{
  "n_layer": 13,
  "d_model": 640,
  "n_experts": 64,
  "experts_per_token": 8,
  "d_expert": 64,
  "d_shared_expert": 0,
  "activation": "tanh_gelu",
  "moe_layers": [1, 2, 3, 4, 5, 6, 7, 8, 9, 10, 11, 12],
  "router_score": "sigmoid",
  "normalize_top_k": true,
  "routed_scale": 1.0,
  "balance_loss": 0.00463,
  "balance_bias": false,
  "init_std_router": 0.0295,
  "lr_router": 0.000864,
  "n_head": 10,
  "n_kv_head": 10,
  "head_dim": 64,
  "vocab_size": 16384,
  "norm": "layernorm",
  "norm_place": "pre",
  "norm_eps": 1e-06,
  "positions": "rope",
  "rope_base": 10000.0,
  "rope_fraction": 0.25,
  "qk_norm": true,
  "attn_scale": 0.125,
  "tie_embeddings": false,
  "parallel_block": true,
  "init": "uniform",
  "init_std_qkv": 0.0286,
  "init_std_o": 0.0,
  "init_std_up": 0.0286,
  "init_std_down": 0.0,
  "optimizer": "muon_variant",
  "lr": 0.0108,
  "lr_mult_down": 0.7,
  "beta1": 0.95,
  "lr_head": 0.00626,
  "warmup_steps": 50,
  "schedule": "wsd",
  "decay_fraction": 0.842,
  "decay_shape": "sqrt",
  "final_lr_fraction": 0.1,
  "batch_tokens": 65536,
  "seq_len": 1024,
  "doc_mask": true,
  "z_loss": 0.0001,
  "train_tokens": 575800000,
  "steps": 8787,
  "dataset": "wikipedia_en"
}
Below are experts of layer 5 (counted from 0) of a mixture-of-experts language model. Rows are named router (the router's row for the expert), down (a neuron's output weights, with its number) and show model dimensions 256-319. Each number is 128 + 24 x the weight over its row's rms, rounded and kept within 0 to 255. Numbers have three digits each.
Before each expert's rows: a language model's description of what the expert responds to; "comes before" lists some tokens at least twice as common just after its tokens as in all text. This comes from a sample of Wikipedia text that the model never trained on. Tokens count by the router's weight.

# expert 63
Description: Last piece of a word or year directly before a comma, period or line break, e.g. memory., Believe., 1977, Verde,.
comes before: ", ", ". ", ".", "\n", ") ", "; "
router:123124128101108151121147086134150163137135044133090164159112128129147149110145135147130192137198075113091119140132154146140112122131130138141148123106145113087153119111138165118112099154113125
down2:165151122126131155078108090131126120120167095124081089128104140167126114108123115116099125076133137116121088093129082127082137167165141107145126140133134096133141116120147106127147171119123104
down3:119111124136147144122150171101107151130143121089117105124144126145157117097120152095129135093106140127107147108154129112106098163135113098124163149124139158145142110138134169081104137111123135
down4:131182155116104097131095113128117146109136144147091144123157129120094165129132131133134142160027105119096097181147110163123150096118145134108168150177127168120091154134122144078134121132144139
down5:100098144143148130087110111140154119124119095139158117150110116161158156124159115144150086105048092121133161164130170121104150124143143123142092111173146154135128131111159148126093097086099151
down6:125134119113131113106168130136084141147104144135125118119147108136126164137099119161165090135049154093160158111088112124137122089145105123158121113088169147125167169140176114093113160106132133
down7:130162154116130147080085181136114126089172135141122180141126096120118176115140093150114124066131146126120175139148163104133093087125130102120119165109084114136112128131195144149121141144128075
down8:129094144134136107121139146189132135138125095127138119121107130171150117131080146130077142140119130069164113116136153145123132151161132123109127157129144151131186144135123105171139117155104165
down9:091093149124153158094143113135127184135102152101163161112104151129140137171114137139163140137141125123104105186148137082099144166137150143115147154101117131166144160092118110126139140096127126
down10:111110115114124125108141147101148130128184154125080136097108111165123158157107114107091151099137117173172146114150137110116151156097102136094119115133114142100105100132114146151128132171095106
down11:117138130148127107143170156166103132143164131114102138143164128157097152105091161116160122171135156096131103122115099115107114113110097180130131141123129148130132152139126131157133084141126108
down12:107112148130134100176116150139131116129112130108132123118119119123133131129144148121117106121127155132081192126133093089148132143151133138156091163104094113126116106151083103130157100126142137
down13:132101119151164107165126114128137142117114138074119155110098111164122105162153124112134138124123165107115108140121114089132139173157105135129158129150121130105127110099112147166121139118171119
down14:109151078116151113170149136135124114071107123139101154099122080130121158135125117128119129087075145118140128123131110140118179141109139124116093132137144159131098103124141114109096103113144130
down15:111111149188159153107103098138128154136155146132135126105112114125105131096116136152086135129111127123143106166120118095164131175118165154080139096111123129150140140111126126111140180115175148

# expert 59
Description: Final subword fragments completing a word, such as -ing, -er, -tion, -ology, as in browser, accountable, budget, often in taxonomic lists.
comes before: ", ", ". ", "\n", ".", ": ", "'"
router:121127116096075097126112087130123160115137085137092165105139139116205104115150132147142167131176096131123139117136152126105124106122156152159099106097139122096106132120141145148129127141104149
down2:125099118164129145110142107133093161170113160142176099118121149137123130171118152113084094162149148124162119172090118103150171108111098179147118082077112137167117082139109138116140153128131126
down3:146132135096099118141113099143119107139157130083124160165152157112115135126144146115131161118110134169154157121126115146065166123100124166094144108156101127103127099117106106153076112134159131
down4:097099117144130133113085140116133130156088132147108121130139143128140166136111155126120154137079138163114143153149131105122134103145165127110151133103102108125126106153143190116129133134102157
down5:125103116149146128084141133132127142117157139126094156133099064153147105163136111111105128121100130132141124132135099127142136144147105091122087115141096084147133198166130138104124127114163158
down6:107158124136135129152123111126128120110136100112189123093163131139139160180109143144129089102144151134145145150143135118089140058106093149137136136149111130139112149139118102116099118124097150
down7:134111102118123137116118104136108129138128152117097092154136097132151144153125112129144115156204162135123082111133118098160114145133128140152105151152101143126133105133148101119125127102126131
down8:092184183095163156124131153152143082155098123098138140114149159131109119102095152111082090118111151081115128107120117122140109126073153143164119153117150064167121126146079124144138179169141156
down9:134152120137118124172136111146140127122128112134139104125087114104110106128132150193127153093190118102135161100131120105120176173125105120125150149121104132153166133121113149165121106112138140
down10:142149113104097085134160147137144156127123106097156132116113136091137183137128151143150148112085078119121083119119153115098122181154143148141136144103123135135109145144153156118150131166127136
down11:118092163149141175127098103109107142114150101107151125057087155154134140091149075136118133112143068138144135153117138140143145170136099175115134105126151161141137106087108125133100131142153132
down12:114130100102118145081149103137144114105133119145123106107095122106129151094144113128091167136137129103111113099117139138135111144152122099115164107163103100150147154130132095120115141142181109
down13:130125125138124151128159066142139078163159121151064188169122172154116120143131116123188148106122097160107102135113156128136115095116140110128119148122127153110176126117114175124105094123139116
down14:135128150109152118161114121125136148144154113112116102140106134134121144105158123144135164181057127144127122139163144135158142138094151132141117159137146098151126107105198107113105110147129125
down15:170085109170092119155129140162089104096137141094083108072138159135177143148189170115132140116165148147110130080117113119125146135139112089121158100195108198133156107155085125111118124099147128

# expert 18
Description: Line breaks, sentence-final periods, closing parentheses and quotes, and == heading markers, where a sentence, line or section ends.
comes before: "- ", "The ", "\n\n", "\n", "In ", "He "
router:131152149119129152122151087133179105132096088127119135154124122144153101084117092134105123201126111125144145129174149105136132116127138088109135092141107090120129088102123108126135152112060150
down0:161121169156173158125073160131100130127123149148118133157169110108124137143125131130174127087102191100123112176136140115101125140118159117146163140154144126109137138186122122140140141094073117
down1:124128129136157154142144186114143112124159139090109131096119081131128149109108130199101122150149115156154127095121184163121118117116145110083166131131161156128079160112170132118151159087150118
down2:099090138111151129159121115110134155143089123104137064158147141094108128146124089129104154147084123131141094100144126119117124133170122114147163091134151135082125080131106139140170126098114156
down3:106114102171100112151142087094159119153099062098126108115151101156147162128123127108112153140129118120118131140165109105097109114152136120111117178122135111150141102137137121118167122112119124
down4:128149138136129107156063129146128111135107112186119150129129125116113151103118133125153153130060096107140142145147141138125184118163131102144128123147125106170118087120142147140125125175136131
down5:144133138111098130090139083128192128137115155157133085135115123179136134180108151115086080163186170109109115132152074163155098105132145123124137140131069132105086096104105165121107168147139142
down6:151094105111123130137132122149127142138173126150095111149124121150099103151096129143116111112166126114146085151111099099135151122131140130133071176106126093116099136140123118122111141175103136
down7:151128139101166143120111133111106107098112113149120116107107126094133117110103110138128099120056151155102160146155100186155142114107134126142110141111073103163137165119133149123156124102106137
down8:135148157137104094131122114142098129111180150127126153113141116146103137146146131122129151119132148149121140114104156121099107149140093156150122085119096120109179137100135119100102106145125134
down9:162163136100128117162071162136145109109116097138141122107138108143112109115117121126130129169144081159144131155109158163163158144113141170130147141137129174153143087110159165119134135128118170
down10:096105115114171091141110133108138141123132116118158161118116157160108128134150125152142116127224161138152128132100133146145121131171134091119116145126091124124140109117148124139096106094120115
down11:172139124121123138163128109124134132112114124102112106091133113127135110116118168181130078109147135101143066151100172130161134123139146121095115137141097177133141131122124148146094170138099127
down12:142084119109156117111115154126131150127134148112117077070143126157129098163103143143112116124129150139129126123186146142174112154132114128123113178137138138137124146112136132129139128094123167
down13:100092124121183099159134134129087123149172144110120132095077147128182087114151109154144098117073129108119111154128174150158116110122126132138134129056111134131127146141121165122098171108138111

# expert 36
Description: Opening stems of words or compounds after the, a or a comma, such as two-run, vis-ible, catch-ing, In-augural, mid, year.
comes before: ", ", "-", ". ", "ing ", ".", "'"
router:146146110121131094112163140168114150108141148111086126100152122152174125122110128149114157138142132139121157135136162100085126159113160136137160155152138100080101120074094132116145089134131112
down0:095132109115111133115125143112119125139155095155102150122126100138133123132147140172155128112110136122182144113119107167137137140143103088139127121131116105133146138117133092134194090126071092
down1:148144118158132151122099119115111132150101159136143125144147180116145172161136114121175129093220135102120106162113134114110079086148149128111096124116110114149131143182135083152129109119093117
down2:140080119126116090131129119131075141087106134055167128098156139155098131137180103146137134126069148130109118166088159121147143141098094126154162132116163114125120091102118150143101131120138116
down3:084141149104129119118135119100065167168095146169126118129113151098100150067157128165144129155099103101109136169115156134138119177117114142137112166114099153155181124132188127138141154133132117
down4:150149119129163131117111116107143120101138098140107169142128093127097136108146125103114102172114115125121142115113105119118107104103121089149139141081182166141104147115126163125081128129155142
down5:120125073150085130104137140112140135146114156155107136146130097106132169089117065166105143127072141129137118144106143118195130130130189170169109132111115119153127114128101161129138121094090086
down6:149146112107145165129130130109146098147102088107117170139126143110137132139153177148141136116100140150125146081126122118064110139123141111167129151113149122114101115155171134101131101164148092
down7:139140169085132106139156121126106141090123135162114103126093128139139155132160099155102131168123128121140130131130144116128163139151104122109186119125156142106148140118135143151165139110139142
down8:131126099124119123108126120102093148133160115139096147117148150152129116160140140110106136119108149138178170176143112152153147129125074096114113112120153126116112137111092106143117123140136133
down9:130165150088155166155115136115193105123124086143136094138109146127089148131132115128173147103095099103186105109126135151095130185124083159136154169147120105125070135112131160133162113108093099
down10:138125105103150137126151136134085147132159189140147081135142103154148089115138155125090137167114107124152151143125143160130148113128134117118120122103168132133123139122158070140130106106138092
down11:112112093081078121149095131151114176101184096134104138092148136110105125130127142153149096158135134114111122222114143164143117156154109156087145158159114059171138128110113094167126140091143160
down12:097164111133181083172145139133149128155148085153116102080106160103173144114102088109130111143116109098138140113155111072152145111107111145120115093090136123151186175122148083149164118094162117
down13:112146113117133139100115159135153163130116134125148110096114107148120101107139149153149109125161083075068112124096166072102120126112118123134110120143117181141080123131134165137138127135121100

# expert 22
Description: Pipe separators in numeric sports tables and tight punctuation such as commas, periods and apostrophes inside names, initials, coordinates and decimals.
comes before: "\n\n", "s ", " ", "\n", "0 ", "000 "
router:138107154149101137131125119123170184094124091165101149118105140107147131114111128178128140153139144177142134135148107104118140127116129145151144130127106125161101158111143142174164130104103141
down0:121150129111125148111143089104156160122144119144140123105131091130151105142147141093140118116083179156152162116087132111137116128099103090130098107123128104102146134140145179162107118128158132
down1:134113131141156142124142124130111115161174142114176081099138197126143151149129086109145151128168146140083151106150094120100140117118109165134141134116156130188123127178145171162149137085138143
down2:125113130130123175088128136116116147137124144143144164090102151109103140141126117178106074128135137128138149152156108168123145104136104152083128145121142099106090175105108111134109097121139126
down3:121160112136174121140076136108137145139091092142082120084150161146080117135109127163144145130104092122120173162122105140130128141141118125103144163129116118133127142130086153105145123170127125
down4:087147143126129156103125120110139153132116151148175126127147136088095139121082129135122114118156110113154128093153119102100136111109112091125122118084118126149112116125107129127114109120171126
down5:082134129160121130129135152144122172122159123113061134054114101122134108139139149132120112115102148109178154114120145102099145135125149118111083146081169130114113150107113106158180097113107101
down6:105118117145106121149110143144126164111068148098096132165117147103122113074133148172143104089081146115114166132151114153132171124128101071110113140144143131159101136196125127132153147110141122
down7:084157096152098109111113109124155089152096100140086137142094116161151094122137086116159119156103140132170106121182152134138112139141153111108109112127108147130133135165133117124150118133134070
down8:110153147093134155169095116105112152126124165160140140124098118138099100144124091158152110110135114117135109145108098153100136134130118157122110147134119146179149123147142156092128124115146114
down9:091097144128158114147140138110112130124147110119089109127129097159185086146137105127111125172114129144095115162112152162158130116115119113160140160163144175128157126125112114163151159129159100
down10:145091128087153085126144146111116152125129090147106088140179160154153115113116096139110117133113146142097173108115114114182100156122104125108099142143115110134159115086094146099131168094142115
down11:145133153095092099140136115112146179114118111158180123107106122129168183142149100115152121154108111111171116090127158076103109163135141142135101085141146166130108142129143125065110128157101152
down12:124144144121144142137101080112136125118141124125101122138111129081106148130133169116129123127099150102151168104071147155148135132151122104110152117074120082137101102102129098160121128166124156
down13:120141142136133128129115087142152211146125128091117154132133133154146086126116097115154109117093155177108120109167111122184151119174140159148164117171109100123119117125116106164132147135130148

# expert 53
Description: Past-tense achievement verbs in sports careers, such as won, took, threw, broke, finished, plus cells in election and statistics tables.
comes before: "| ", "|", ": ", "by", "/ ", "by "
router:164118117105102137138140108178135122127155136138115096184117118101147111137095112134095133159193116144125148064141079107120118094140153140141138104166155150134128151064129144163121145151116137
down0:076140142115081131160102112155078155117124142109136155142137153132084131140164117086105136118000139167196069135101114094175118113137111102116136158138115151161150092103085133099111110098101082
down1:123131115108134138130171134143115089102126118112104110165157139106132109132107119148109140132053148140100138113145138122100121132161091116137126117123134132130142122126120165131126103117149152
down2:100121116172111105116153134133112178152114085139134102094096186103134150137176103119138145106140148166127142134117092096110184114122149100137060151103118160131113124138122162147107132121119134
down3:123134146132125135151161161103126119154154100153132163182133125111105133161121111108160135127118100128122141137092108190153089104075126099149168107115095138127146165120126159121160144131169121
down4:121150086124153111112147154152142126170092094132140165111132110121129138162152147117193120117116107065065137164122144142063092092123156122125074141157143166137113147104125113085116154121138159
down5:121130094122172116146099149076126102105168104131091148157134137082123160091167100128132167207103120123153138125172077101161140111146103178072111131138154175158155140135153138115108153093149131
down6:145121202148117103110112101119169137106132132146136117128123122145107131094125131127139066118124142174110104173101093138097163155127113154172106152138139145202142127095080136175142147116118082
down7:118106143128089140130114106126180117153144134107117163105111091097157107144123112120194118130085127155109168134120149126072118152146157141111112122151143135136094086137127136150147138131157125
down8:125132177141132139098087131131113103099109118123096116090148162081122096099125121100147105122084138119133153175117175149127122079144062112127114102141088095123112135112167106130111113120171120
down9:112111145145136125133120111107084164152119157146128146099121156155102103151127121091124144138134170146123109121121139135128166118137142159116125138108155134139151149098117148120121165143127130
down10:184125126123109098115131154099167119124148122166126142134141069124135159113149087132161129109145119125126156084125164155100093167140160120115169129096110129145128152138134127166157147103164108
down11:136104142108101125159137110134160093124146129134108157152120130097110157140157182156145187104212148115142104117088089095150140144158124138104164153145109156132117122128146139128120095134089098
down12:149139090117134146138135158108125144086162162096114119126107114114118077124128147105091146116105166174169121157155157134118136104089133159111118156097086144155189102149157118119137141080170138
down13:124152153135143145138131119133167114131134127165124108135129105128131119122162121114065098089167126138119138143128146138163140163110144142119131104131130115117221130136135081136106171135136158

# expert 10
Description: Colons, semicolons, opening parentheses, dashes and pipe separators in tables, stat lines and lists with numbers, e.g. "Gold: 49.8K", "| 34 |".
comes before: "| ", "0 ", "1", "|", "0", "2"
router:137129089098097171156138122117152101102119154162121088149120095115145086129112142121125154122145089159137105097135163097133133107141181109158166133151109113137113129137102079141148119136108124
down2:111128100117127125118146128135150143150116150085155119161105165148116111147139144153137105098118102129122157088101103136121081128132105152127147119160112126174109131076196159124133102153179109
down3:100102146157103127177157110124166124121120151095099125112102138107113140147127158151149126133154153177137131122118157117124169131196118144143169178136146170082118110150127141161170100089116125
down4:155159115132142110124125118173130151124122108125121096116110149120142145077115153130139141135084131099136132154115077146137179146153137194119068117109104101159181165116142118124117139089145109
down5:122179132153137107121109104147138117190096129144110100106176143124135144150164116134147117129119118154146133130161132137140138108160092105120107142143138119162139077190080136093133147173124182
down6:148143123158178136192140142116127074107158170113097152136143128105096103141143133102120137119103138153131088148132129125136150155117139128113130131132111123145092103137116096121150112146121111
down7:129175116155126151077140130127148162112134114149171137158096106126123108131102127085129143114065159104121118130138138130113129113103150097114127118117134109120088106145153122157087104131147123
down8:146136158126098108131121185146154120129141101106143116093128139100094157177113079143104163116218165108105146160144176170135104169144139089126160154144116099141133135133163136128083182142150149
down9:101122132142125096116086111155118102106150155135133108138122121113143144160145111142144131142102134155143115118113124110161141138160097178172153104088142132132106141076087134096143110114136147
down10:143107166114166112124121084108070135121136107155115151151131149159132102114148141120127133115106114117102126140145120167129125123133135127109116086139130164081132124124142132103117080146139179
down11:147151125076141165144117142126105150128116121153120132112130175138132143108092134101138101107084135096143103113106155124133127142152146077134114164155112125188172100156091077151145173045127108
down12:099186143133130132130138118145149137132142121128131107097128107125184111168116124109126150095018162107129122110105111109118127137137135117062151096108143154103144144115152153121106113109101110
down13:114125143131114098139116154114110114105112146123130137178163105129139125139130132091126148136154135112169097064080149118138124140122149146150113119156174151130131127116067108097150114096141099
down14:108162145139164124123109176156123119108131143137091114086158126135113158157124130068066105134119134147140113156130053093145127196136118120133165137135133088133133112125135093150083131151143132
down15:161166166127115096141121121158130099116142149128165156146124128103089138110101150133149168104128089098110100109168147112116121105147112114142081108136125122147126110146104097126179151115073101

# expert 58
Description: Past participle and -ing verb endings after was or were, e.g. known, used, born, based, published, punished, often followed by to, by or as.
comes before: "to ", "by ", "in ", "as ", "of ", "on "
router:115106145138141138126163106121140128140113148182097129103106153129131123102125117119094150156154107132121129142115179129110146131123114143122120132197128154127154134104113169149133137161150142
down0:114138120159149110141097119107126157170120164155170095110118189125161121105107112096143111142141122121157116134149078124147128150113134154160115142118122142102135118154091154162145114125141128
down1:097155170130139109155130129129108164123181134170136101097096101142145100124129172128132091120167094139124130139061125161130125125121137106120132160110116118175123121106167104123096146129107132
down2:152166140066185141133129165110142103116165129150126104161162125111139134125118104133095121128143142109107111124139127104168137146079094138089114108127153126172121156124110103124156151101144158
down3:140101125124146136160109080118103129124106126094163079129120141110121125146134092123153109098143131162088130145160165131142150122097156111105116158137147138167117099129124141110084144124123096
down4:110121125133095134126116128131138133099125101103123121187126114133134127137170159147136139143126082120169096137156103107174133117150162132128165140151145142109129120096133160099113153118141126
down5:134102135122089120154147112153130107096091119096121124137107113110110105163135094121084114133119130058152145118164149105136136164106155137127101103135133130148142135120121089150163102095104137
down6:125158144126149146109111148145130142155158130156122099085135136135144129111114120152126136096080126101127121147138137132169137124125076144114134164120110137129153131139114147077096135112203111
down7:138102091122147134137134160139154131115132105155117144096146131112123149088161123104145130105092058105141159116072114137098132095132094121112124114157121144126130121139115090058108102156152109
down8:106134124135179089096141064115111150107081124145114145122115172129131121105115124103095126163068118087138161153137153148077130141105115130078129176167131158125107141108128068135087147161171140
down9:143162125146112132152129161131158158120108139124117105110128110106165158143166167149136147115147145124162168109148161075106099149096145158120164078106148123121116101180097108136132151120107138
down10:161131148149177112122137175068146137093138117139107113127173113144160122164129113124123103105109130134149157144167155121136116123112132141091144148098154129142157124158153126106116116127149145
down11:102156118141138142112119108154144144156120106131143169068142163053160130146103124134130118129145135127152160116092103134098147111114101124102130123131101088092100120165111160120107154122110136
down12:110130101117154164122160124100137097140155205155138114075126105081107102129110087128141152139085140141135129110074153147150162077091110132105101129166111109167093089129110112138122191124135106
down13:105119120104109107109109101155100103142090133162099122109154092144131103144107153124134143132113115146121132113086159138102138100151130108126140093157113171169112145155163126114078139151156111

# expert 62
Description: Pipe separators in election and sports tables, and infobox or navigation labels such as Location, Preceded, Succeeded, See also.
comes before: ": ", "\n", " ", "′", "by", "% "
router:137126067108105118100151134159160133109126116181091108183115123160145109115086093123123163136170124151136159098143134123107125123116132091144103099128128131091103137124120127134132090117105131
down0:089099115135132130105122141124128145090115089109095085138132175137177144142166102098088139141157106175124146121097106155084180108122143149115151103126131110098147117117119117098126130117160117
down1:140125150161155110156115166125124155083153140145117132104136186104119126079106088100131118146103149126133148135142120156097128120114136140112096146095129119112135133066110073172102125148164125
down2:083159115115101138155151130138104144136145157123115068163146101094103094164110088144154139139131130132096152114132146106094080080116139127174131120149162135123086133128119148137134128114157137
down3:128125136132110118076126168122112115149163121140150135108144123154162152145148120113112118134151135147090162110135129164087095091138150106166144139103107141128141144145119106137135121134148102
down4:098122133114109104116125102097149163132065115081110135159142184104135125172145115127158110115141122087110131151162145105091118148129135138126140144110135114121071120126136137134118103123109133
down5:114131139140133175141143125128129088122146075130164181090133102138144142143193155171140127130112113157156109171113143137151140120167102104114125093106109077113130163132170081110142183146102102
down6:114117113133144114082133069114121107115134094082135117062129175136119126146122103126125121101160144119166100122170131162069157142085121099127118148156130091123124108113138132160137133129097113
down7:119118117136099114135069098150115129142151116149131137151140132119081116094115091141125123154176136121136141146171113111125147093136122107147100128131134161114177119139107120166162146143098144
down8:133146152116108139133135127098081126145115134124159141129101109155128175076127151115127109129150132117101110116118151125120165130161149132133156127161125101129091125163115073119149133139109101
down9:143108135095134115154096134171123116088129111129153117134110096117093130122179112082095132104098137111151173091087153163127120175134114140154117106139131117107170127089112117144146130166142124
down10:164156108133152094106102147111105104149178134128091108126134136106135148102113113168118127120114118167130113122195113128115115111148107135100117115101125098137161182081127095140116126113095094
down11:182109110160127152146131149099129119119134141123115140143161098117136134152154140128141134139122143128092131122110139128157146077138162102157100135142104146130117150131144125145125142144130153
down12:149139106152151153115127122131151123129126119157145124170202116151135124131158157124144086119119158119138128124092140175112116121148155128103117097130126111141140161170153137131144114139107110
down13:102102115194156145102134136110142107098165136148090145128143124150114124151064137083157094140156123113086081100113105115128138150146119087160141141111110151115125109135118131139130148113125126

# expert 56
Description: Common nouns, articles and pronouns in running narrative prose, such as years, the, It, There, million, band, before of/was/to.
comes before: "of ", "was ", "to ", "in ", "and ", "with "
router:149153112133098121143155128114148138132091142133100106154122147179124119123094168161067145137143108103108160087129091135113124172120162110110175125171138082086114119075073116109144120161136136
down2:102168102103073116153121141130131127084096107142135128146113119140121150118093150122142131102153116165148137119112104111108132148107141122125162082158105104156092112168102154130091094132131157
down3:118143123127136125106132119105103172128160100150079142105078149133150120133112152147113218166118101089113140156147184177119143124109132109101141154090137139142132110136133142154160098152124153
down4:144095121110127124090154153162113134192158145101140133110128142154104135133152138130184114090124148101151156097090142115173124174091099121124086108093111152103151113108126157123137110111140122
down5:099165131139069164122043112179136113157171155099095114164142110148131154127097138123134145121114158124164112134113137111155159137128099135136135144104130121126127123127140110123147101133110148
down6:146085169152132143156093121126151140118138117140173139148139159124097120096182096170144145179102140094116165080145122147135139135078154100134129108114137148113103104129152085156135110108101121
down7:103096119124158123133147127127106125125147168105101140131140126104132114111123150105107140105127109148142116095170108141123126148098125138136102108100132139125167114148116109166105104167128144
down8:091091158123134163144109134119137186115088111090132130124136141138133136095108167108149100119083114143129108137139131152131123155133150125139107192117131117136126172111133135077122216092141063
down9:119137090125111144110104155153142091130106142107117099139138130116122126114111156141132129132048089137123148119125078117111098116136154102098166143126126130135144119134121134180148113175168112
down10:136141100123112140134124141143148115127116157126130127121147078147101144161133128128147143119072165124154124185112106112132139168153172110139168168101137065103093104127163140113153102131137144
down11:123123132126131133126153172137128114141150116096102098153122109106141134150124116124116139122126097135112133120094118101161178150142163124106106093153133129082113112149112152119144111123121090
down12:113126137147105102104136166107126096121111123166156146112164152140173153116156156144180139165200132134105104123125166132146087141136109118099089108169121143156154110130154157130110159131124138
down13:161081085122147171096137109138131156142104115093195082144121115143127149107113147080097135181203119138124139134093120143119127142162170138139115117090123149139124155096162116150114089100113105
down14:165112149106112128104138160104079119117135107112093147107094122113116158152099127157122161125202174136115103158106107115153123131190146086128136138169153117098136132182113137104130145132116156
down15:103119144120085111125096126097102136108083119155196142129113123124112146121056094156137173120078132111100120122139126110165103158157149125096147136124134104127144118148184149119092098128115127

# expert 19
Description: Prepositions and determiners in running prose that come right before a noun phrase, such as of, to, into, the, their.
comes before: "the ", "a ", "his ", "their ", "her ", "first "
router:186163116130141120130168160137143128126099137136108133099133125139128115133137109152111125167108154145134133094172152128142112128088112111123129121151144092119129137128106156129123145106114138
down2:095123124095160147119104130172133148167136131106121141130126131140096128118129174106141120107092143147120117118096154142106107113124119099162156075132122122114127128107123127132144191135105109
down3:100147132136143145131153121151160126145110111138171141088116110153113121156098122127127130105163145140136139101118100095099105145128129125117133131142116114146120110135121144105129143156138138
down4:132126115162132099171105093164101120146103125150118115136127119156119123120090144110123125157071138069189120123137099098140127123125134163140122144116126154120136112101142126144137110139127115
down5:103117143140121126087116142146137115122134135140143148074117160130143095131147053107131107105166122164161126122188125105164110084110141092131158124150094168158137152167118114159101105118084142
down6:127120142108090124142130120132130141129148143104147105112080139114149183116098151121106135089057168153116155175141133109127135104137111144101124137122148153108151118144114073146138103153161119
down7:102111087135130121107107095139159100089097119126149080111107166120142164098153156097146153090075131128135110127115105135116108157128198113098147123072144137124134108166112088133138140091121122
down8:131099141108111140173138137144154146136145159098108111138097106118082145156130105119118103115037115136095094109111115102130074138148081114160085104105122156117188131162133204143161120153162146
down9:084127118112126129109091158135158155115173128108118128157177130093170117125112096132135136140092115125158111128145123137136132109108098153158068117139139165123143109115095106129119121086148150
down10:102160110147117115129101109135126134136093106133179156143145151116179118101137115161154157098152118168146130122091153130145126143081102165138121117118097127123132115189116135108154098092100085
down11:133127133150127138090128118127139152135116105102126199144098128117109145146126096121146131132209139124148105122114122141111146146124181105145141090082147115115108137156092127134124118107092144
down12:168131147123120109102131100133143097144133120146085145185158111122073168100119144139123077113128121136127121080134076134088150163119108138086123117099103095175104092156132152149133149096114096
down13:075104140121134125154160127110151152109136140107137074154145116099121129157098112148117135114095119153121133153129130102116146108138104134154164146141137089118135144109211140164119143170119133
down14:086086125166100139120110151162108121117162115134096133124107114125116096122150166148120126141211158094137113155131142167104174159136124122118154108161103123117135154097102148126125120175145136
down15:118124126132127108124099160154142092141095091115126142110120144114118112113137139124118179138056146147137166132082118143137117137130138147098139160185132146152151119120115100179137141131111187

# expert 43
Description: Abstract nouns, -ation/-tion endings, adverbs and sentence-opening discourse words in explanatory prose, such as name, often, However, According.
comes before: "of ", "to ", "==", ", ", "in ", "for "
router:157153126107085142113147119162170133127118125133102153133153169152126092112137168158090173130153156119106137142154119120124123123099168181125121094150151100089136096069103146111126090124125136
down2:098083128129135137126135121134171101122170144089163122159143141131091164138082129091144112131104124105191128112143154129111141139091112108070100138126095110122074125142076116151138134118149114
down3:097144093120122128128126110121104131102111117126137140125141118161120141115121131130149137140172124152113170112165127156097131130134139167147105119096122118123127118158215107131123118129164115
down4:101146123172083162113149145152091163133165139127107145091141142124139198155157110140127130125057119105120139126125113119116129160160116099114124148140102168113123138149187117142113115153158134
down5:128118127151105139146110121125169107111141188154131107120150118096069121103102137113092139119163105159124096111117074072098127100115088128164143134128160075121134110120146121126169138099162153
down6:134152157105095070119139096137105127131106136148137136141120089130145207135125074139170110137064150092115134172127134090089172152172166119137116117104129138133152114153095101116132142124163150
down7:090166122113117149145088129125111101103136157130134136130141127142097095144143110103144100124078111146134075131135121112152107115124131139142166132130114111093154142120145127095154163114123100
down8:092115096108156079126137158125128105097102111169104103128129121116144153149097110169133126104104121151082142077122154136102141146183092142122123131112056095130147139139161149082122145150110128
down9:116079140098172132153105095147184166126077086152129172128132123099109158093115112123171152145156097120102113107098115118125158161129154111139116098154156150132103080082085155099112131137130108
down10:117137121122116083077133151116120139175124127139118109113087145132150101148107132076087119119103114131148149112153153141127145135155094137118135099132097136124121133112158171115162121103146130
down11:162148120129127137135135153128135149121131120092138171101078131173168095133123145127146103105071138092114114174142132102100146124110144122114146130129151115131108150143099149117116144163131182
down12:126125146137148139104137139099123109114135167111111123124112138138160118135152076110121103105111134116110109137161092108150150122131133144130125174124155136139119143071131154160079140156151138
down13:159118129153132142113138136152124118117138174110153092093127111129128136115158129109106123144139121146065133152132120154138135187157090141118143091164126113106152127133130104127159143098146117
down14:151167154117123097123138113154114138129129120164148135114136095176136160122149090144123114135141107155123112124109139097135105095119120139114106142120116114106146130106145139120177172114108111
down15:106086155127158166131098134132131180105070121100122179124145142170079092133140129141094116124147111156122154170124122086149118104139168074085127141187126112130140108174141156177133089100104130